Experts of a small language model.
Experts: 64 experts in each of 12 layers, a softmax router, a shared expert of 64 neurons.
Below are experts of layer 8 (counted from 0) of a mixture-of-experts language model. Rows are named router (the router's row for the expert), gate (a neuron's input weights, with its number), up (a neuron's input weights, with its number), down (a neuron's output weights, with its number) and show model dimensions 0-95. Each number is 128 + 24 x the weight over its row's rms, rounded and kept within 0 to 255. Numbers have three digits each.
Before each expert's rows: "gets" lists some tokens that make up at least twice as much of what it gets as of all text; "comes before" lists some tokens at least twice as common just after its tokens as in all text. This comes from a sample of Wikipedia text that the model never trained on. Tokens count by the router's weight.

# expert 57
gets: " ", "| ", "0 ", "% ", "1 ", "0"
comes before: "|", "| ", "–", ".", " ", "0 "
router:155146118127139171102138141119152149137157105100132133101140121180137124160110179146119133179137103116116164170117122124106106141146114159143140117142141117140101145107132130124113161126168146143106179124136063130127164142117143107108127135153124152148082159159113085135048160115129114135
gate0:178082172141165093094121102112123133173129102141132147135124076171139135128162147124125102141138108129144115144134116106137158110120113164136130136103135139136085116154117147111079115126119112111138175124087133116117182130092111136068154169127122138146171135141150085146155118149115129107
up0:114096101154137120098129160106147173096100128100123161134165098195074103138100136132127153129167122132141173118090114139105138139136115091123111126089141111103116132119109171131158112104114134138149121111122138116138149156131101132154121133170127119140113147137068107115091139143110145126
down0:207097168149110161107136137115126156131099126111116141142104096121124143145140111162108084154144110139155162097119165084142136114123167167159158106136167123112144147182143155110171158104084144126153074150132134141139182128133116112149088137131145107110135138119154105140154140132105156113
gate1:137136120161162138126176163138117101112125160156118115154122101120122148084125140125146139117110098094113143126146118121130142134163145116102104145154141138123173160117168168121138144119087097127177165132097141139142108126134105101192117123113121101105147164151144131124141096122070101076
up1:173132130119101162130136141119146136113108131107130134114103152148093157129147111146152115108132115091124150161129137156118092117104122189110145146118071107116176120113162141123128101160168146118149121141137142153138123139108120153146131136139122162117104137136126107086098115122111124114
down1:113102129123119098109152119083152117100144131121119114112179108132099103151165109140122091153164087127110139114132172146108178085127113154095142121094116107151110121092096108135103146113108153136075109121074079110089127123111149105099121149156124182109176140153118142125105172126143125109
gate2:180165092140118127114147152121143160141138096118121099113139120140146115140134170158120127140121125108205119138135125124138153108157099152125126139146113128118121066195145136163119115168108094101171137141126204163138123116102103135136079138141167130089160109097171117157181143118112130133
up2:125123110159084103155133138101111103136108088133115133147153095141159136131136135133144139102113133168146152128133130115100101112106127116125129137129123137131101079146127121165114170109144069129111116139098096105159141116132139166136109135141141088111149114116163118149145126089072140109
down2:154186145165160097096127130148123166104133054169117122099129146141149176172140181094083155156120142102115129135156108135106142124136113137086154122099101124142106130120142150090126123152136125136155118154124151157129120129151160094145142146114170163118145116119130119108154108174169108142
gate3:124125137104147138098143143149099144105115113138138171144129167132155097170146102122113160130190171119144115108122103129113156119141103127114130096160167111121121127154096082103165128163122110107136092103126129129130134138089080158142113121141113154131121139132113100134162086123099101172
up3:097181127096158147115148133118127177148127130165143172081133099187120077124152097141140138113114151135093141106159073110158161125125125174112108114157141129150121136130138147113119124106122126152149116128154115128149138133115135132138151091121154089154145143157159069093122133108133124137
down3:093182102119153142126133126152144151144114123121116125155120158195160120127146137107156076144152075117092109145088103105099123121143107127110168158136155106140132119156098112094119130139118122139133099125136106121127107176128148137156140111116103146121100159140128138139126142145104134143
gate4:154132080109144101160087121166124150128099144128119135145131157155106100123125127141109118110102166105163127106133073146131137100108161118077099132127104143079126147165121146096119110118136098143105130122138119147129119104108086136136146194121112122143133152147169092118125135118107115124
up4:160144157103094125153115115160115128161152122097109110163126074100119138137155106094120104176156100112142097104139127155089106117152198165118145136125121118095121142155088143128113152074129164105116101119150152133140138141101121170146078149135142130137187146132123072128123109094109132109
down4:172150157105120156120157128084101168114106112150160106136095116131105118170122109073075146126130119169121132117128102112130139123081127125140155090127116143110111110102144135108134132115106147142099143081111143125108187127109120143098139108092135102155090164102194162094101095144064133112
gate5:105151134131154107166152122121180122123161145166112087108159090117147142130090141144105145078145141128085157133168147081093097123127099125134133114133172116155135152121174163187150137130166155120132169125114100156137132116120130156138138159125135135130144115173116144112148118130132098146
up5:129143136122166155093162110111127164137127130112097115126125119148160071135153142153078145163096175122120117141093127130131129114114139134188134084141087103170153133149113120132128134146117105126123109129094116129125139108145147132142108131099058141094113158128159120121124119119109135073
down5:101141115189135139144117133135122066134119150129160139159084090140104114162118126131137137128117115145114148134137093136116167120125152152117112127128124104130138159119144170155188138141130101140099130128146170116088121118078119107164172103103143099101098157156112174131136131115115087137
gate6:157141153138129141124154130152105106072124107150145132121104143130110152116083129065203140118131131106116144133115075114171125147172118130138137118115174116156161096088144152161149134157135148139203143165135147162132132121128109090124157141127153119118128122103198150100125137128141119118
up6:152091095138132108114098132114125128124141130147114130090118140131113138138172104145078172146113159086182079131157158145117156133133096150089123098103102130113102175122143109140147129164109058098134120128125091155116137141122096173147081133147134167104094118100119119128127119153117111109
down6:065153148104161124116102113158156138114147157155115151139157123129113176074140135149121086109169117105110156128147120132149107130102124162134137117127152130116110145133096129093102109111116152094103114117166118144153138132114160141187153120086118134082148162136134131128125120128140129118
gate7:100107143129119090166104115102108131167097152130115162176133070140125122102128141157120187101125137158124143122083162144131132092094120129123139082153155101153102135126146109109115161120158097180130108105106129091185123139159138116168142093138152111168154176156105117161103150103127147135
up7:129134109109138155114160100142158092141113114107140144159147113136131130116152167135131129097143148115126171092111127148106134076118130166111143097134138143143123143114152154129170140148150071150146171091095122114150150136142107121115144118158143133127122142188123131137134128164110110152
down7:111154109104109126128104117136109123125139096133121163180147121140162111121126139144155126113175145120135178131093120100111162147118139126082144099113140109157117148139164127125118109102110110059145172113131140101074157114111085120154127133162112130177148116131102104098098133177100128124
gate8:090170120126143100130147136167138101138171121141123112112168118140162088148129128093090120118127116159157070133164113125162099111111099125130116118119120128106128131112129136118082109147104146136139137137125137137154135112155104158101095192105164156120154092088163137120142151092123123149
up8:178105101100078102162092123100123121095113134149105124138077173121123142092104117154134116104117119103096116102106116133073122123146105114138066121110142127149137128155134102125124150156121088108174124146108122125121105139107162139149108090142095076133095153145109134144166082115135121130
down8:144128098077120145084116107093094141125102125120141123095127112096162117148125141121117154152123110151116143142082142107156118141106134089114098179179202082193177129136074143164153160147095120122113141126101122128126116095104126102113126134124170162162144107141125129113136135129124132126
gate9:152120101102117084154124136108124134123090121134102150101126146140138152101099144111188097166143118112109153161083120139132170152137101125123114137106126101105119125148099134187125126085100149120157151116150108096117120141123135166116126158167159123095105142139144124103172136168111150115
up9:090131106145126150088097141129134150089139155161144151149143166133120133143112144127068152095137104113116131141100139100126115128143186143149129120152184112139127138124153106122158135115160114100101161135136098132138101151160148121109102097065109147136161151131140119147136153135080146135
down9:119170124164143137106104089140150192098108133139098125119147153110094093150128084107133115157156126080093124120145162151114096111128105135129113119187137101121141136133089134132123114089115111098157172126077089120116090160145119139116082117114135100089181116111124123106105119133119139180
gate10:109117105096135152095131159125118121135136137143109097116105157069167125105139108133117116124160147149091144122139165168116154101159131128093138147102133113126102133102137121135174103136105138115154165139133150134155107150094119127109125163114132124147146146128136144144156112113173123154
up10:137129135166120118061141177173138095119167147138143153154150153099099098137132118107153123171144107105161114137128108111163094108094130154130105148149060126126123091125094129138122125131166115145079119142140151111133173115145181114147181126146140098136122109131127127114129140151122125161
down10:141148091146167129114146130122110132121140128108133148102156149125123114132181113147106118202109100151128170109090131139116130108091114149094160129133110139160094152097085113134123136121138138137115077104132134095102127107121118114094096167134146117139149098122115151105113150119172161077
gate11:117124153157101112144090133129140148087133151108087151119180092110103132160136117098152144152123137104113143128115082100075107159104107139129128139129149152137098140164139102140137090102148142137126085131165134098167125190131181128155115114136156084158156125162147142139151167102129158154
up11:168145120114165115104091153124092103124175140153129127151121136131132133119139104161100118112117111120147135114161119157167124147136113145130125096146105146143107129114122151098119097175103106095101125145130126115117093127138083094092124124078136099151173080104161179102129088162161124116
down11:128149168132124138116170158106119159140111105112122112082137150132200170093148100143114136121126108114122112125113161106133128143119093139154122127146161108132114127110110064118148149141084145170116146173147107091137126107160129142088161149125152156135140130147130162137135107101125131110
gate12:147081106138141138107092127158150144150121153140151142113100170103156124127108133116144102169088151113125125130176139109149093161146166125103153145130146129105102162136136127198098114119111109125124131138152142113121112153096161169109103120149178086091179080122137138108125136143158163124
up12:111129148077135124098106164106175126158100111171126163150114172113115110137182099155126160122136165130122110129144090119103097130139090110113123102094117108139125111170119160164131158146103129095150168163138171142146123128115142135150127138170148151124159117110126116131144066128117150148
down12:100119149057096105134113094120125120157156088117104134100092150138098134151119145115134129134117134141120122098132092124150127116153165113142057086116098122128142124136150155110132147139178139142109144114145111149115123084138125146173097124122121121113171133155130114143120149184163139134
gate13:101144125102087134155089101147108136110109147127169181094112155160150117102147136097135122143177172153098110152109110165144157107119138097122166108145125130094126090094135108124119158104109167138144135145137111123105181152082151098184124114146152172140158117136144103158151158090137103151
up13:143168092156113145089162133142183092154142105093152144147104177133104089123094135134144114140168145138152103158097154127119122131151144116108145134136139121127112098111083134129150110114123124131131126158095148143122171105096132094150063121075111134155114120114137113091149136096139092127
down13:173152148110142134135130110145116119180139091137102092132109143112088105142109125145152109104128142116158111113153108111143135139124151086084115124164160123117156161162149169109146117149112159153147134116060151116117182151125138163128092144138122104158097121129114190107129128096113148155
gate14:138128144127121148129131125127143123182103178138103107142114161132157150154102162131135144086110185130134124150178146121148127129137137124097170122113129135129102085119090143122063133105112148161143145103137143126140084127092122126137144148104098107127112115157090116169115127139155143175
up14:132124124125154161131151142181124122086124166139134144100123110154116161152091117128093108162130103151143153151110128116108130121159153094138123135140115136090109137154173127144139165175129064139100065163081133110120124108165131104162127089146175147137094118094111106101140121115129179127
down14:156123111153104135136081129114113133171114113140136092093121166126131099119133152121117123150129083106087135122088130133182133175128138143109111152103134106149175082111087124097160137137157171124117135103110152135137123183142131099117108178138092124132126146145099150111137119142140095112

# expert 51
gets: "| ", " ", "0 ", "2 ", "1 ", "4 "
comes before: "| ", "|", "1 ", "0 ", "2 ", "m "
router:178141128093143171130152136154145110145148103144114114109160165151119142121092098135115179132110080157133132122116111128103106148097115109142072133132162093127115135107120120133091115156127124125154148119123093151081144148124140130105094145152150141109093137137163095124105134118153097124
gate0:151126116121180109104123118120146113124129139146150118130149121113170139104106108104147114089112112116118132123160127090116116105129163100117165130114098114075136114083133078129113099147139117118125132145153114115133098133094127162149125135106134146140133138172144114148131142143104103140
up0:137119154153120134132153144120127129106126100132145100140152130121133114138136130116132126176188130112094154145181099131138148124098096143123095082109119142122125148151079083148105096146141145187125152172119136087109125151107116114116128128126126139150090138125117143183076093117115093115
down0:096139139138134096121122109148082153104126151181140160151128120147123089116154116112108090102159134089148112125179119118146131134156095127114078105089116134107141130145125092123111121092139148103116094122161129097127093138152136134122156102129127114132132096151116095114144131078148134158
gate1:132090118166121151126113135192135135150125128128116170073159140138142108139126141148100134133142134129077123119099092150098128116092166122119112144147111119110145138170149116092159116121127073111066117144137154106126146144097136136141092110093166123095153153091103092153165158125189145116
up1:160091152177105127111115101162103126130113171160122087123148153119121167115150157164128141117136148100117114097098153095118129129125095173086113116141119138122139125181111126100076142145098133138158118181160159119097148119117101133133112122091121114143132108164143128130128133171111091142
down1:128100131108130085153117117156128105144132109114141090117161128117142088132106152128178129122116088160138088121114168133108114109106132138147129117158158164174127163092106153129163137141111115107106086149122100121126105124121133153103103147135096172089117155093091178137121089123137127118
gate2:111093122135127128143079171144119134122113107156102134119146096104124171145094135108142151116074126123115041127110171144157128140137118149150142138116130126099138163134173151146104130108101104152107158130139129119145205123113109100103114104148126118122133103153131127105169131149116156145
up2:120096096116114142134140101125105097127105162160145097087158116154128135110099118136176125117095123076120120142121138130119157125141176120138177105119174117123140095131111154100159144082159115176138113156132108143103181086173160113087167136107140165130089125111093133121133111161130157121
down2:159122128081101140124105101126140101165132180175124131125165104117116087155151100148104136193102101108081130134147148176118153104107134159097112121147140120115157131141136118130143086147150134109153197125141093095097123158143180140125104176142083129150107153085100139135127109162090131105
gate3:094112137126159134103132118113132119142114154133146126115118102117143156116152129164132116167140162125112074118147158110116131126120151142090110144110138188133152099133135085151187134116098146116114117116156076130139119171070097160109132119106123103126097095116136139141090115134108125148
up3:165133135147145142149172121167160160123124110126138144117120161147124108139135157123102134123127142142139151160148116112089140140158102146173131105152131108077121152138096149129094133095123088136128120141106188138100143108172145121142123133120106132128113145137129126070142142136133148141
down3:146101143119134104091092139112152103119095167139157117188100120098105125097137158165132111115105115130156134121162191096131131099109150107151189129178107134181124116140171163086139116140134131097116141097140131132158125109129107120127141122120122123128129117116103140161127113118121119132
gate4:102133154100136133100082157116134159112105086134121138154134130149147152155141137154107118151114131153138083123113152144153110124110091083181116100165142133140157153094151149139140110121131186119137113145129160151105087146115130155122112173153099110170149108122124148170182131102131091151
up4:122109124134152123082160119132124138132109147112155114112109160109151121149126146165099127098115086137123092123089108088113137129139107141115175139117129132134115079152092121073162124168098148084144156119113177090108129133146161086116145074114135156117103116145106118103084139167153134121
down4:125147128192108132107100138125147118082057116079149175130152160123157104145161146133114135164109107152165131100123095149132154159188148144156123110136127108141128117125109126124097107138167163107146112159135142110123160176171102115137154103112119122170164122171106124124127139097137159170
gate5:104163129126141178169100104093146118162135108158131174098110160083136103109134143135126143120131103143098105123157137149111097120127150131137090114141168137167105116112099128143140125139139163135139126132123107132081126122129064130129120090139088142134105122080149135095149080080140086151
up5:116120096133118129093088156115176110174147156141111130092121099143151125105125098109134103147167086123138130131117155170117146132127093095183121112176138134119127126122096117097115096182113155160155159088143121141171136149138100112120098115121152167139136147127081110095164104080142141163
down5:134117133188106091122179113176105107118080095149152116134162161104128114130151153138129153121142116150148113175157141122135125122147123175120142133125149071155084070143131100112101141107117090116102133153098141109105141103137182160098095157141128134074116106124082137134107142170161136127
gate6:091166131102160155119128119147131135096133079123127124128128126128113119162100141157090142111155107114144109119109146139125142095127098185139141097137115120133126142091148182146093140144124121131146129129088119099140134136106155128123103105140121087133075120107099092107118181123139145101
up6:152111155134133125114111158142147137087148134152138105149113132091131137165140138095101132165130129122111160119128127162137106121128118084126119128113125131116166132093138144077133148139119142137165080109187143135133095120176130157069155104136137111065129131172119153130154171162177151157
down6:123119100150139150107118128110122094129126109104155133088104097126119079144141071128144110119162108095129134152135140119129129112122103121135129133139166103165161151136157128151126100071113126126075107164125167130123111148101098136140122116152138119113122143093158118150113124120102134146
gate7:132144123147161120119140105124131071149165113091109108139103126158086134133136124126154119151137111143068164139154139164145130149152142096128111172101167168111121145119080123131121107128089116129173150080138127079118077130119116133130134089132128106144152150123123148131153121108175103113
up7:140174146086119146125134120150147149169155101093118083096144143134102111161114130138091068209111126159128142128112132125148118097124126083156088099084116151115123105117129145113145114124149107107102140129150156146128129102121165111167142119118126112081162101154165170139104153125163147098
down7:147158142136066116146112091091142117126128146141124113125132118092100152173075127130102128134114134120185159100141116119182135084166136137111128095122118132091099135117069146111132132140149112152126135101171120140131090116127109134078107149112078098115152107172110113119088091103119135147
gate8:137104144100152113078096131160095167148165141119150084135126125147138156127118156116150137151137168130107147139141137130110111119133154087097112111161136143158144123105156121145141124171155134138164113110130125134144103130109170097099098097140138112161141144156121110152101114145167140121
up8:125110073130168150156151160122117165152089139131091142140133113078120096139118114107138140147151076136127097160135128160128172122160143146121137118097116142111179118119114163112101149108140122160182109158116144116137130133162128159151097186137138150105123164172087120124171162148164103120
down8:137153132161158137119128136147120131133149125122109118169129121119144096102115115111095138083151121123078113142148140154128100111166105118139151111110098139130117143096145134143088122148061161146134169132153140122110135118127126113123164164137162138117145158163121143105157157112074092127
gate9:122152107128147136116141142131152142099136134108136112106120121164120132168131149132123147133158096160063188119176120124111130097147126134169140123112065117122115156117167108155158154147122141154148121114115116095096114113106143130125130117135119099128067131138118146169126149129136153127
up9:115154132145122162088100160162119091129108146119145115142121165115099115161096098131147139111149140139108097130123100126119112083119110169142132133102132122112132094149091087139147100154082167103169166178104141137130117151077133145126121142140121170118134118117126151123172124120158121163
down9:093077167144142123112184155141101128132135123145105156106141132101128154161110159166110140080066160119084116117132175144148130158134095104149123120136132140130111089128109110152129136114125117138151116150157144137115083124120129122082141133119138155154109156074127130146179097123131140149
gate10:143132187115165133137122083128129127148109155100154102111129095111099160094124155157130183175137139111148119122107124146137165083099144122151155127119119109143109103114125099161135133164155138115111119121116157110137152162083158132107091131145113136112137114100127135109105107119169136174
up10:174114163093156108149148140128116104142092108123167083105128144110124119166119105123098094158123108156106122176131150128177124167133132127089167093148101182128156144127140120140137120150116123123145127143135109118091134182139162136102122127128161116128148134122110160085111170139137133128
down10:088079149125143116112146158164140129118183164119147091087137092131137127152102150114139124123115138177127101168132102135090133176153095142159093142137115149138164146123157153148133115116138106147159123080149134121106103139146147148146123084151168093145109115124081131142135118147101160132
gate11:128114149149117128110114107143132141162089130158114107176139122139108130114121104121102145162126104087110119099076087127098101113130146167124117114183169135129129118111139158135123150112157107100104098124106135130120167096110143116105127158107067180101130173138111091105080127127139131134
up11:124126168125144136132127172112162114086154154135150161148173123118141117124096175124148138102113163129149143165151169073150141118135115124139149120114135121121145096160154089132135142105148151107143155151145095145106156121146136137129089090140149124141084113159154154131136140048092147149
down11:114118114098108176139128118147131131126142139162122118163120161165086093113116151144136129107143147155186165156109166146130165128102091121129129155150137154157117147115121134146091148076127135076155120109134143138112128108153141074158131166126088123098088139118116168090081137079112098123
gate12:133112095116149089156140099148144129157094118099150117127088129107079156094100119118114146129107136137118147102152156080138139146112141100096148125110113137096128135099171157153110113169120112127160088155119162164170153130151168156126122123150130150095113143125115182095136090157184084136
up12:142142149140094152126147116108161159099144121119107123139088084113164125174127133141122142145146128120109138167152151161112123082152102115159130111140146127122101107163155085146132122132147110084125138081101095114118148141100120089132143109145119138148147187101117103182055112127133148089
down12:092083110128101176114152158167132105108096078126141068108102121124141121096088134081145119131106178101129121141147145124168111118128083101118158130162131124171145123108131095175154119117124123119141111119112114129134075182142095125149178142110100127156144177116118163102144086163123170169
gate13:138145131100106124104149087172137140150098124138148144167130118129166102116158125117127139102142101168154117144132129130114117137112156086165169124153128158153110166104113134078154133115174096118174105132105142090094097180117105120097146117122169129105112090128080091117118102105098139135
up13:135101130140119128168174165125160109118159170148112136168097085133120101126100141100118101143153131085114195131092156176138156136169127131179126123139141105138129109144157108141100130154078129103127118161147125100132144118137089124126145116146164156134113133126156131119121141121130093178
down13:172090083119125092107174140130137129132106091137130131142148155152124086128166132131108162114129118140137089120158153116067101117122170135172134154097128125121125146132092113147143143131108183118174150162121130151172137118163135176135128115148188140139137124135091095094084171159126113153
gate14:094134155123162150130165148113110117096085131130107115124144108131160137115104147136192135132119119121150149101152112053125154131076146113148121135120143131139075100125102129122132097094131094102113136154146124104130086123121102124141150154150124128127153128141117140133144150091114132120
up14:102099113157084145109134154127110112137173135104086075130131077108111146118132107123091091167113128147107153134124122135144143114119163139096112107162094073127189122147155112177111151133120155133121109158100122149166111121149129141136141117093103112129160081134134134138122153120148140121
down14:146125131137138129105164137139078113135103111106114108120127132123125123119111110129130144129116127111122093118135137122121097131105107131120123138143166172138145122103074104132092133113113138060115128099109121135113117129131123107060118110114139164128096139113147125161121118154121141141

# expert 59
gets: " ", ") ", "% ", "1 ", "0 ", "2 "
comes before: "| ", "|", "(", "|---|---|---|", "|---|---|---|---|", "votes "
router:118136157117157125110123132101133105108191077149125128103107104100136159133119136111159176158095123125143157108091142108082134127094113095108097184120152142115128097175154140124093129157119148137155150120152152119136105146119095101109136139170142142108128134107142092167119143118173153128
gate0:148136153098133169115092160104142164186119103103127127170122141149127127072136134138136152129136106156129138107112160100132182117159109145144081086109119116141136093086107120130117132128100118141101140108090115137133109081131150111102088116100105140142166110128105151105127118106149152099
up0:167097158119165179130074148098129162135136095094095129156114148148128106085157148145130097095138122137107123129153135097151137144156127105123113136108138156102106102120107140098130132139124118135091094149089127083081094087154123127117147113122107097167119118121124168108100142134130134112
down0:145104140088128081140124164111122116135113126125133100106118146147172121129111144153089173153083117114162095105098117131122117144147135101142110126159130158157121106150163122147114176065143127126131155132112157099141178131095127126123140192113086110141110125137170126141128140127138116146
gate1:110096117111189138102126166134129136105153137100093113115147117102148139087094155119123121160131178168127136143147086118105102162119155143101126152155121125112154121125096184129088124129140140153138147133160152123143160184114140144092137127148120079091151128132089117126130142132143157128
up1:145128134107146154186087102159165100107118088088163189152124129166104149139156093151154095158096139165146123137143130128126101131110116094125144146094098162157188145131133104124098103127119162107145105123142140160111168088095133118096105121135140138101078106083104108116135126125127152115
down1:076162141119123115157125113073117125114179161133126110115176137159141113157113142111134096183160147145157130174135168119090144129118100161107119116138126091113131139116150134149099114105163087133108135141131145146158108136156131179135083131112159115124146123155104134115117103128091136119
gate2:124114144128116112122113110139143098148131100106113091124141124085120172078148132094159143120118084151127154167143130118084119135133135094105130124062101169119151122130130119159148133141132169120166136156161170097140128123164135121127172141095118154111117151109156070140162206139183111109
up2:138100116119095131150126141136127122141122089139131097092118156093151087063106135121174094061094116150104132137088125136169104115126115157149133169094118103146139151125128139064151142093128138116172106145095135166124121106166133102135171158163160134107143118118115105124100117100122125109
down2:176130139119084089147150137153129112126126129138156143118106163145111172114147134128161130110128132152131139164176145087114132156125113140142168105132148075109124134136135126138102175129173099153119076160110091151137168099086137137111134095143148105164093133124133143129113129136142149116
gate3:088122099102202073129110146130089088133150134143101167125132108122141114092162124136092171123140133152127100124132089137100110156105141124155137140159146143163100118117076148156108087119129085114121115144134122090141115119097153113127181146172108098113152116130119129149148112119123141130
up3:147112140124115102146136115144137185110111121125125134108134084154122100138167141147119152114138077073114113117113141177151159126150103113121181088097124113165065121086119115129121160141125123150147163100169131129142105153151165101117148117113132120127128128122143138135161139139073125126
down3:152130142133100122170132085116163088117108164137123101098117113136112130146143064119132146089095103157115101105099137128141107076095120102153123144126128087050123104114108116115133153137109107141115150088145147088083143124113147142122135148107140107149119143085103186105109115108089155121
gate4:158129137109094078124148119157102145091138120116129126114135116164129128157145146108134098136110166124164158143162125128133135132143108169124162122133136121161085098160106137100128126151091124130124149141139164133116116110075087122128143145146118131139118182107115122120110142154126118144
up4:148115135150144146081137125108111155134142133100126141171148113138127083084153138134129127155122144158114157094151122181110167176098154096134122147108100122163182183107103086109089127067117140125115114147137107123137120123095151124128121136096110145150117149127172121101139115133105146120
down4:213109128157114160147162110148156171128089141154107108146106117111113115137145113138155126156157141123111120112137128128150109126150144095141129158142110119119104145148090079119095097152150122116115137124106149109107128154140132126110191130129108139134169179168149133147140118155098129156
gate5:169099109121124114112108109132161124135113173111112084122131114166101105115139137140124136151168134147125085102111146153172135135149116162125122177151095154144127111093091117142124135171089081132145122139094158138105124106163167131100111126130119156160113150158136193167121109107160116139
up5:128086111130086119090152105128165122116122142140152112164128141136117135143108121147078131135142129096154106098144140140120121127131153142166124166140114134112137132129066129090098095155092076143136117172097134157104085136156182120121143101096163125117100139174143184120125115117164147129
down5:150174117103120120161158083159131082119139114156156119148149140120158137095131138106102104112139165131148095135135114141143111133154096102106122087104143127149096130145153121148143166121127117156153110170113116133147148126109138130099153112115125140131102096118183077146142104135133122134
gate6:154117133086114093124165116162121146139117153154139119092163145141125125087110152110126125098144125106102123114157100148161120104140147078153165161129128161140109159112124102079117141151117145159078127101093129158158095166112087129104156159174100118129089163109101096138114155126087113186
up6:104151174150134114133095092148113117133132137137105113107150087169109149130143140128127126152101167138118126091067159105089167126176145109147138100136117142144152083116127110110150116086081142164124100133111147115084157154154161128189079133091094164134149118142129155158101146118146134107
down6:081134099120149127126134152133122144121146123123143173168084140138133120173159149110163116110112084108128091096100162129143135113154133131140112141156100091134086100134136098167142158144138069118116181166095128133121130159151127158125124119135115096134164139168128142132149142181105125096
gate7:096125104078106175122141129141118113114089129109102111093165142117177152146115134161119118143131119093118158146087089115113098100134141158158153092129070147114152111093102152106150166095156109158120175113111158112137118108122112119161123125121113134140166131124116093132139121136130155143
up7:073140162120148136171076120141094123149126182160125091141205119140112110114120106132151151142124098125129123085108126092140151162118125121081100138103146130148140112145138137146109129157137139139093104152111088125136122164143160135158124094149128109136128157147148092122129106144124136111
down7:136160184117126118099169096121124151146123147147110134165118175091085105114150132114107152112097093121143156132169126109104146135104137099104110115106113170152131121104117109149108094146125124115148107137134144086141125102105142105138114119163122095131101109154154145126102097164131059188
gate8:147110096108167110160119096163131109132146106156149137098131131156171110110115137161114139107116182125128140135183102124120095118156068136123164146098149183128091113124098129140125127137161174144101153156133164140142129147085148157131132123131114118139105103116128133139125194120135116134
up8:093126093145088141129110134144166134126110172123141123150117109109134125101165153158123094165128080118096100088112120117132107149112135117127116116152166153116138149097084117102126121157177101119095152151140130133118116136131096144128133162151120132136120117150167136109128141130093116125
down8:141103150123148137119130141159093091089157140104130175134160154167088150129109148168121139161121129110133094153117140110125145100101071201154092130125128133098120115102154101124140136135144133133109119105175114167116144116086123153090100119144167145096121110131132151146116135164123139140
gate9:120147141112107097171114138132140158163095142118102171118098117128134128168112152118089128106142135100078111152122121150107092116106100078108107111152117090151122142099136145124125095162161084112105124154124134121138088142151160129117125108138117132185125164111104136102159152131114141128
up9:102163131107135136107110106109099116108149099128160118161089136114145108093163127166155099114130121127184114093144103108119116122143134123165134115095141159084112133114108101152138115145100116134163123124114120083134145110108111135129142158132158121098121096155151082144129089096134144145
down9:128100113135134147173122138098139118113153140140106139114154127119105122110121104075165107157153100146122118143147129078134108136148155139153135107140151109145100129097136112150102151166138129156148134161159137116095103150120190102120193107108147095106149126122127170115137081106153115157
gate10:147119120141152159122181122105139156164059140116124124110153138165108090145135071158124160116127159153134121135159148104139117111128135136145165176115115160062113130117145122151130147115161112099119156160140217151137131130156168151137155153160135135144110112159127106112120152119138106150
up10:076119099116146074156129167037110068089094144146144116167134144133074169188106107124127106148107120133156131105129138135132111141109132146112156130124119110125169127156136108151114120131099131150128102137114127148144134126129145120089069127106173131114145192111130092097135109138140121119
down10:164120121156120135137122136120132106094121143126083132134134099122139150152106129103119127136066136173115115136152159081122117113090163130106181167100164139093126145157144138127103141107152170071120138121099131181164130100184088132135111115147183133109085166094126114108099131137130100133
gate11:125151135140144120134147099110093059103167175121137084099103120098080114121138101115122116082166098173151138131161161145118098132138162160120133124107122111151119147093113134134129121103162128144131117152100133136153148142167139170133093157101108120131136133126158162167123147146143131139
up11:138158132116126168145147133123163141124133106137113110163111136130112098168112157134088112087142132141127187112148133155158109100126168139120119119118121098116116092109187142127094086088147146162099159132121129167160142086130156123112132130168129153152119148164142098147126123137183124161
down11:095106144103107148125152119128135108186162120162136113126144086128101132124127135165139173130128154117157132150134130130108101106137151161154142143107199104103131123126157165109131109102138133110165137153102133114150165134100137103144106118152123139131105143123154140059130151129164091106
gate12:161151155171133102114146156133158158080147136120116129110119110109119130125141170133161188135137120129066139133126147108140151137124161137114146158161144125114130130109132119151153113143088130150157116123094137170104122153086131144150119132126142126084082160138186119134152136096094123174
up12:096100118082130135146120112096145102187116119096119147148098138158162128159129109166078096133114146148175135142101140151130145124172102133163134151114094138124141125107148140105123120125184113113123136131168115117171124145166131117096138148149118150140141087129071182124094139109102098113
down12:112095076139151091136146162147102188104153162144141169152111100129126091117149145101120126130096152099115137085106165122080127105110153164149090119126163105172179127120122142149155119134097115122085115103090137153118108100105121133145131154092120159108107131171146112137102118160119116139
gate13:135090165073150122128101113130121155141127146136091163140098122137135132188124089142140133098157146072124131126086127096111161162142132133131154116151120098100148110121134164132108129112119117143088145138155150148139160123097117107138128093087173092127140117113129142100123125133112122069
up13:164135123176145125118131118134135097124144102173147090091160127154099141128112139114113090153117133114145109105145135152126118160148156107091135157113121140120124186101153121106128153120162132159108106136142109131100107138167183149140108121125114138168138117067155128132143149106183159130
down13:133140151102083180110107158100100142165126128157103142106159101083135109157142071136118142140130144112147104103161114128145177108139096141103145081154123178131091156093096097111129163118111146145128159101122099093145124138136149157135111109177128167116180137097133117114128149133161112125
gate14:109128163193118134112160140092172110106151111095125119130087107144115141160136123135153145112160178116140098176174120143124131091120175086108129120133156116112087113113078133143125160090126157122165159149090170145155163146087131068139117104163121172133132150110146124100132134141135127122
up14:132128145110080090130127110095155098095099101111139118125127156158096148163131140110142087134154150091104107101102103073086136167135159082160120131123121133124143172126105108132168127103112124099117126088145147123139145153145140148097130116109119107121094149132089127144103102132095128084
down14:139082135147138106129137098119151156172143100083117101084164121180118150131103146153103128166128109153106153147135124087134145096146123125116127183133130126131134111173108124135165165086150068113135160146129140153144119100120078141128132119118096134131168105154145115149127132116149152174